config = dict(
    lr_router=0.00122,
    vocab_size=15690,
    tie_embeddings=False,
    optimizer='ademamix',
    warmup_steps=318,
    seq_len=512,
)
Below are experts of layer 5 (counted from 0) of a mixture-of-experts language model. Rows are named router (the router's row for the expert) and show model dimensions 320-383. Each number is 128 + 24 x the weight over its row's rms, rounded and kept within 0 to 255. Numbers have three digits each.
After each expert's rows: a language model's description of what the expert responds to. This comes from a sample of Wikipedia text that the model never trained on.

# expert 31
router:174149084087102110136106160079123129131132129130108128106183100115131147129159110110118080114157113108147122118117121116142139089105102129135085163142141097125129133115133095135108090129085148
Description: Fragments inside technical terms, LaTeX commands and acronyms, such as \rm in math formulas, Cy-ber Security, Sig-ma, LA-MP1.

# expert 4
router:204092114122107124112124099109142144148165118111122094088085118092112137119151095084148131098185142131116100120128143165146104116148112108127090137139124118095139152129192155108153144082173102
Description: Words inside titles of songs, albums, films and shows, often after a quote mark, such as the, My, You, Love.

# expert 34
router:130101125105101101152160132129138127137104167102111126132134125095120149170140135168156112108172163152117112157105135137130130123115176127096097114143144147156109120134117102138105145116123147
Description: The word to after adjectives like difficult or able, and modals or pronoun subjects before verbs: would, can, may, they.

# expert 22
router:122131128111147121170120129153108150108107113138155161137104149137151146116134168158146143104158120089102126137123122085117127122125105129116123067158103128154103161186113097165121142087109160
Description: Middle digit groups in vote counts, percentages and coordinates (31,123; 12.64), plus hedges and connectives like even, latter, although, according.

# expert 3
router:125129168135145133167101126158126165114139145131092106144145126101118123118149152153119139149147135117121105163107105152143117135132132175140180133124132127091151127137075161134162122163130176
Description: Words in athlete biography career sections about signings, releases and debuts, such as released, signed, contract, played, announced.

# expert 5
router:108128181121123144141121127113143125117146127157154069110146141143126100118156176180131154143117091085087127096107123137118136159143138140131156096089116166118104133150096162116104123155136165
Description: Commas after place names in locations, e.g. London, England, and Hull, Massachusetts, plus place names like York or California.

# expert 12
router:138126138113071127117148174127045139090083150144147120123145115136129109130155122152100091148158117106162096094158121121112122099174074090181072149142111125146099114125175088114109126139129135
Description: LaTeX backslashes, braces and brackets, plus slashes, bars and commas in phonology notation and grammar tables, like //i//, \left, ].

# expert 13
router:151135090126108143153167122166132132159128121131095144122128130116159130149157163170126110103140146174104118078158105103105096071123136081154126109149131140123101147083112111146147146144107133
Description: Prepositions and conjunctions like to, and, for, by that join a verb or noun to its object in prose, such as presented to, between the U.S. and.

# expert 29
router:115166103134141118131078180126145101155154155072082139105082105156119118112113112173105134137145117159105137137102171104155123065132113112117146119141139109100137114143138166119138114122131134
Description: Word pieces inside names of media, bands and places, often y after S-like starts, e.g. Crunchy, Tokyu, Panty, Crimson.

# expert 11
router:129136148142124142138141157140101109119155102086166108143153131107151168102128158111151147153119151141104143142169144121165108129132104153152090162124110154125123126148126086115130090090097153
Description: Articles the and a inside tropical cyclone histories, and astronomy words like orbit, Earth, MPC, JPL in minor-planet tables.

# expert 41
router:123137138139124104153126097089105143137095087115124137165139133162192131110109098136143177099109142136144143141161156140079159123127141095116118125108129079145139085168106120127089161114136122
Description: Word pieces in Filipino, Malay, Indonesian and South Asian names, e.g. Bambang, Batangas, Luzon, plus Philippines and Kong.

# expert 21
router:128110169132130123130148155116104143122117127149104145169163159131181113104124130118128159117185119144119139147090117119107138102116104134098134097116113128138114118124180099093149122131100137
Description: Object and reflexive pronouns and there/here, often in legal or narrative prose, such as it, them, himself, themselves, together.

# expert 61
router:111150095135171094163075134081145187128170142145110128124089103098137111106104128128195174154078120097155119100114166119162105142135163121119093087130100108128140124121111169141118082117122104
Description: Words inside Wikipedia section headings right after ==, such as Career, History, See also, Personal life, External links.

# expert 45
router:115094134133100117159157135088116153123109104158101127074065175130129166099107129140144129149132129121091152172129126089130115094123142109133158086091149163129144143164152105115156160110105204
Description: Linking verbs right after a subject, especially in opening definitions like "(born 1976) is a" or "there was": was, is, became.

# expert 47
router:106116123111136150153102131097118118104143098112129169136175107095143116096141097135109153094079102144137123196123124150116143140121155158154147132115130124119169153135197148113107122106122110
Description: Second pieces of compound or split English words, e.g. blank, shutdown, shipyard, -up, -ing and -ed suffixes.

# expert 57
router:120121142166109114143127101156116067144145139152127115120151142152127091143144108104144137105138146148141090128078116166112155104102118159162158114127200144111099145109157139099166146173116152
Description: Table cell bars after city names in tour or game listings, and first pieces of place names such as San, Los, Me.

# expert 14
router:150121110086114128125195159139103156119102160167131119157123134133144159139112146136122126136123111147153132113146119097114133126152066135139153079113084120160106136137135166135171129134111115
Description: Trailing zero digits in large numbers (550,000; 45,000), number words million and billion, and degree adverbs or -ly endings like very, carefully, widely.

# expert 35
router:188107127117178129132104131089119100140123100121100119116125112132113138147113092092125144154166101138116077148112116158153126163125129156132117116140138106105121127110151119091142139126125122
Description: Capitalized head nouns of competition, award and organization names, e.g. World Cup, Championship, Women's, Award, People's Party.

# expert 40
router:110123101110101087142111161082133159143109120128146093164141142122124109129121102158127086130121121133147098124103115119138137111107144161127147134105108124107122125133128088098119132103142141
Description: Digit and letter fragments within codes like ISBNs, CAS numbers, tax IDs, chemical strings, and asteroid or road designations.

# expert 59
router:131138125122126137148081125066112166125117086147108150117144141115107128116116094147093090114084143131141111124087128093162138141148116123168104169130128149136122139116189169115178146118111155
Description: Colons and field names in infobox-style lists, e.g. Genre:, Released:, Genus, Coordinates, Born, Species.

# expert 36
router:130117118140108143120078144109115120123115156089129112103129111116131165140140114117185125171166148117083112104102108174155133080111124176116132124119151093149140144158126097096129163093143133
Description: Opening capital syllables of names in table cells, such as Che, Tre, Ne, and subscript designations in asteroid lists like QW_{41}.

# expert 18
router:133154107130172123127104149113166058130123144126165100148181164142121083136117136090152183093096135114117154112161155116159177162144083130167161123108153109107135153108123167151100111094139153
Description: First pieces of split words, especially f/F after a hyphen or space, such as -frame, -fourth, ref, cont, batt.

# expert 1
router:122155103101136113116116116080147120170110149124107105111082163139102176131154171101117123149105142127131150154157144158156104142157210140140125152140123109075087129125156160103154127106134121
Description: Word-initial pieces st, St, W, Sp, Sw that begin a longer word or an initial, such as stuff, stunts, W. E. B., St Mary's.

# expert 51
router:098124084143163145134125152133134145122175096103115134074155102118125122104140122149093140133136184166131100116105119161137126071134107118137112122119136194091124163109138091168080138105135116
Description: Prepositions marking author, agent or means, especially by after a work title or passive verb, also with, under, via.

# expert 38
router:111124102135120114140114134124124091087127169109103105130148098148150145146087121141136144122151123136153159106134104123164113125142106149131138186123138107097135158135120129111141160110120137
Description: Spaces, pipes, and digits in game schedules and results tables around dates and times, such as December 4, 7:00 pm, Win, Loss, Feb.

# expert 60
router:184137130113087142123132136121122135141119145124164130130140128139111132166137136147149100131128135134155124139136159146111147147131096127152071113118116136141102110103129087148116090188101145
Description: Opening pieces of Latinate words in technical and scientific prose, such as dis, trans, expl, ass-essed, rec-urrence.

# expert 24
router:132115151130072146091106177117144161168137149138149139088143157093113132093131105138154093125138100117086133101119133144098120148113144121106099092118159133106131125073172165144124091128118122
Description: Bullet dashes, numbered-list periods and table pipes at line starts in discographies, filmographies, cast lists and timelines.

# expert 49
router:124116151120119110122130131146112092142121100164131128161116127060118144146121095075112117067090128141126139152152103142126120102129113115134087141150152127163096136127168134122088118110114148
Description: Nouns and colour words in texts on species, birds, plants and food, such as white-headed, deer, olive oil, fish, flowers.

# expert 37
router:119172114151187105144152146119118083129138138132133170116109109115104132120141117131096173107125094134133141149135108097140138143109134140091066144136101142122144139133142131164140151138132068
Description: Word-final suffixes that form person nouns or adjectives, such as -ess, -ant, -ing, -less, -born, as in stewardess, consultant, stubborn.

# expert 28
router:163113115135130153107095118148125114178134170112148133159106157110124124147125148107138115129122127141154124123113087153131147136122180149113099131081161110141157115118112127113134173161140168
Description: First capital letter or cluster of a proper name, such as H, Cl, Fl, Mc, McK, starting surnames and place names.

# expert 30
router:172079096111080072123149175110043114167085139140115108149159154152151120125154136171123105150158137137131100141122180154106132106128106116089123133136098111115106118127143062114129077140105109
Description: Counting words, digits and table cells in numeric contexts, such as four, older, code indentation, score sequences and visa tables.

# expert 10
router:150174132173124103112136154100104147101115122128153143092132125142141144139108124165142153114136114120186138148167088133111130105160173143137077118114100164136128114127062128111130126083102119
Description: Pipe characters and line breaks in wiki table headers, e.g. No. | Name, Party | Candidate | Votes, plus semicolons and coordinate slashes.

# expert 43
router:140085146171112123107092165151160151132115113111055120131096146149120141131148118118132086136113138119108108078113113134129088142158137114138179131134121109132144136161130139076150199110109096
Description: Heading == and === markers, table pipes, list dashes and opening quotes that start a new line after tables or lists, such as ==Club==, ==See also==.

# expert 63
router:100134118090158136116115133151125124114136140154118110101078121121158135129157133149085102092107122145124110113125145147134150119133121100135148109118074161155127112152113118127127139099134153
Description: Blank spaces, bars, dashes and minus signs between numbers in sports and statistics tables, such as scores like 28–26.

# expert 15
router:144153082114150158078122097105100110164146147091152132137133122136147124132130067089104091137098127124130144126144109114139118132099172105137127126125144135105172110106144133137113154125112181
Description: Opening pieces of first names and nicknames, often word-initial and later completed, such as Rob, Bob, Mel, Bab, Ram.

# expert 62
router:112158212130157128120174117118121104089142143144123120110135092143102129124137152167142145135166110105121170093135126123113143171119177116121083093122132178146110138103112129105136149166163184
Description: Commas and periods ending clauses or sentences in prose, often after introductory phrases or before he, and, but; also although, though.

# expert 0
router:152161112119177127133177091154102134073171135106101156118108091130114160125085103156140103127158122126121151172136144118131110122138133124116099168184143152107132144117166121136136131111157130
Description: Evaluative adjectives and opinion verbs in reception and review sections, such as praised, good, felt, criticizing, best.

# expert 50
router:145101155137142114129089112131079110140132152132123124144117108157108157151144156131099210155127121172120107097157130162110116184131115128142170131101161141114123101118125137096122131155113163
Description: Line breaks, pipes, and spaces after club names and scores in football match reports and tables, such as Celtic 3-1 Hearts, Bolton Wanderers 2-1 Huddersfield Town.

# expert 53
router:091130109090139151115083102107122166082088138133146137160153151163114114153149129155151120150150125136126149094132116111128117084121109128134134120132096151139121133109107129138125129081146106
Description: Byte pieces of Greek, Cyrillic, Arabic, Chinese and Japanese text, usually within a foreign-script name after its English gloss.

# expert 19
router:096115186117122140123119107134176154159140109135124147104139156143152132118129140109145102133076151121113124135098095099108142086114135094153153107125150139091125139184097148115145157113106088
Description: Career verbs and the words after them in biographies, such as founded, joined, appointed, coached, chair of, served as president.

# expert 16
router:133120160113125105115186154118107151127130138132130135101167115148123105138113146120139114121143107127121096140165134087144119141143080121141102165144101117150137103132148104160086111151095094
Description: Adjective endings and abstract nouns in science, medicine and social-science prose, such as -ical, -ational, -ic, disease, economic, cells.

# expert 55
router:122108109131097123088138151142164100147166139095118115122153097138126141175169115147110124175141147118164149151164127123113118123119151113118126148146155119114144124117085121087102116102141180
Description: Opening pieces of product, platform and company names in video game and tech text, such as Arcade, iOS, Pentax, Sega, Nintendo.

# expert 23
router:144117095136110155143096147100131121164124112153118093145129169134181169096147200110144141103143137098173166133136172103111149104147149160104112122099138163132203124138120138138110137037145109
Description: Function words, pipes and punctuation in ship and military unit histories, plus verbs like commissioned, restored, destroyed, built.

# expert 9
router:105106153155104116144112111111137114108126120138112161150112146146129160129087155136100132143120133127120146093080159151110171152084154147135136112190134126155154101101121091133151139161099133
Description: Middle and final syllable pieces of non-English personal and place names, often in tables, such as re, ra, ta, za, ado.

# expert 26
router:139156146110130125150056117125105133158153123103078132090128100105126131158162117158123166159139158143126136122138126191134124134133105148161128177173158096093138159108155086041134158139174118
Description: Capitalized first words of titles, names, or sentences, such as Who in Who Framed Roger Rabbit, There, Life, Great, No.

# expert 2
router:157127115119123131145132144080143157135138118144152163131189094156139119105129129128117122147145122167160144053121148107128107108125129114119168119159139082140155149074085136125113130148123145
Description: Capitalized nouns naming organizations, series, or groupings, often after the or a, such as Series, Episode, Group, League, University, Award.

# expert 27
router:135113168124147118105171187137083113111153122160141129133112146092114080124129152104134143098164108112128174136144117113133138117123099128156127127118107139118147136129149143174119119133140149
Description: Articles and building or material words in descriptions of structures and objects, such as roof, brick, windows, entrance, a.

# expert 17
router:145110083105122145150120139095107136121118137160103138132140126097136108137140136121118202136110111117166135134165112147140139121159112121135162126101125123148171165115146130113161132107139123
Description: Single digits and small numbers in tables, scores and career lists, e.g. goals in brackets (4), match scores 1-2, coordinates.

# expert 25
router:154151167115125118134115173130077088141135115125128139075134120145125105136112112160100121139138129144140158141116073148121123131140101146168139089087105144109133137131159145141171174100167125
Description: Colons, table pipes and dashes that separate a label from its value in infoboxes, results tables and sports records, such as Producer: Sting, Strike FC: Night.

# expert 20
router:137074164128172147078168129104102106137100154082142132123124121147133123106138098077140125079099123142093121123155150090173140123139093104100139133152106099112153124090130140109109103150101126
Description: Common nouns after a possessive or article in narrative text, especially kin and social units: son, wife, daughter, court, company, family, book.

# expert 32
router:143121073107186150137046161130121133132104105107084082168117091130144119131115146135104111151142115138125093162103106151146107122135105120131078134115128131122157087129105094132122126116145108
Description: Cell separators, numbers, and short abbreviations inside sports and statistics tables or semicolon lists, such as | cells, GTW, NC, TKO, Nominated.

# expert 58
router:125118135146131113130123164089118122127111174113147139156102119126117120112142155151115132121130096127143134157103126163143161126145148134159129127142125108113146113164135121089148084135126099
Description: Accented or special vowels inside Scandinavian, Finnish and other European names and words, such as ä, ö, ø, å, æ, ü.

# expert 8
router:165121076129109087132131108153123142129136161109111145135163087143128139126081103144128140128076174084126158119123147115133127136130158120190142088151124133117095190149097132158131144116131110
Description: Word-internal fragments like am, im, ram, ap after a short start, as in St-am-ford, st-am-ina, Tak-am-atsu, plus names like Sam, Ram, Tim.

# expert 33
router:124124170124147122181119165162136132127078099156149077108161094133132150126114116154117119152111159168164152156108126116125103135142132126074142118132144148099106135161095111165167123108132148
Description: The preposition on or On before a date, often after released, premiered or aired, plus born, off, along.

# expert 54
router:126075142132125125152126091101158118140150138156113157092099113080119080126130111099106181139138145177119154114070122103108136137120182162109134116099159104121101148086162144097124120131143136
Description: Final nouns of organization and place names, such as School, Museum, Enterprises, Association, Airport, often followed by a comma or parenthesis.

# expert 46
router:126135172152096090133126068122169120064161133137182092127150140133147148109158075121123154161101143155091114104106140092177140152115122129153135121161171109146133106137134107084087160160145027
Description: Tokens containing p or P, usually mid-word in names and compounds, such as Dem-p-sey, tax-p-ayers, Pap-ariga, ep.

# expert 42
router:138109087105075138103123145142153145143147150127131105137125139129154139118135158112139154107166145119143155111112131137135158105134107146115142161107124122136138093128139134143100101076143158
Description: Spaces, periods and digits in legal citations, regnal-year Acts and geographic coordinates, such as Will. 4. c., 41°46′N.

# expert 52
router:101113159111154114092169190135123101124098172102153104147132110128120140108129139134121130148136147077103137143132120101093175125162136115116134134154115153131109096099108155088113131114085158
Description: Word-initial syllables like Ar, Or, Bur, Tur, Mar, often starting European place or noble names, e.g. Ortenburg, Orkney, Orléans.

# expert 48
router:128126133121123137119139142084125137121172099123156162090088099114109116082145140089160174117158113129123125111107144113109135136145158155092138151130163097153101136098162177130103110084124148
Description: Capitalized nouns inside proper names of wars, battles, units, orders and medals, such as Battle, Regiment, Iron Cross, Empire.

# expert 7
router:112119144129117118129145179111124148113130105139134113106122169088107126148141136126108130120112129129115147119139125091112137159140123096140098113152174097183111117111117119172095099152109160
Description: Opening parentheses after a full organization name before its acronym, plus sentence-final periods with paragraph breaks and heading == markers, such as (NSX), (IBBY).

# expert 39
router:140128097086165117123113120110170112139079093127111110106113093102117137152098119121131134113155146161109087065116086143113120103136116118135180105132132089144100098136139177137136138117135087
Description: Words inside names of organizations and awards, such as National, International, Royal, Best, Museum, and the of in Institute of.

# expert 44
router:157097158127090121127112138120119149122139122120130131109116153083142125106122128124122132138141114105150133096116092096095115135138103121163148135138095176132134091129122114114090076117177102
Description: Periods and similar marks after abbreviations, initials, and inside numbers or coordinates, such as Bd., Cf., Sgt., L.H.D., 63.89, degree signs.

# expert 6
router:097139125148119123125155116143151063140131134133120127119100107154124109140122072124130144127070135123155203162152144094125113153108136139140167072111158099115113131139122154130110132201123147
Description: Word-piece fragments inside Spanish, Latin or other proper names and rare words, often after a C or Al start: Alc-ald-e, Ag-ust-ín, Sar-at-oga.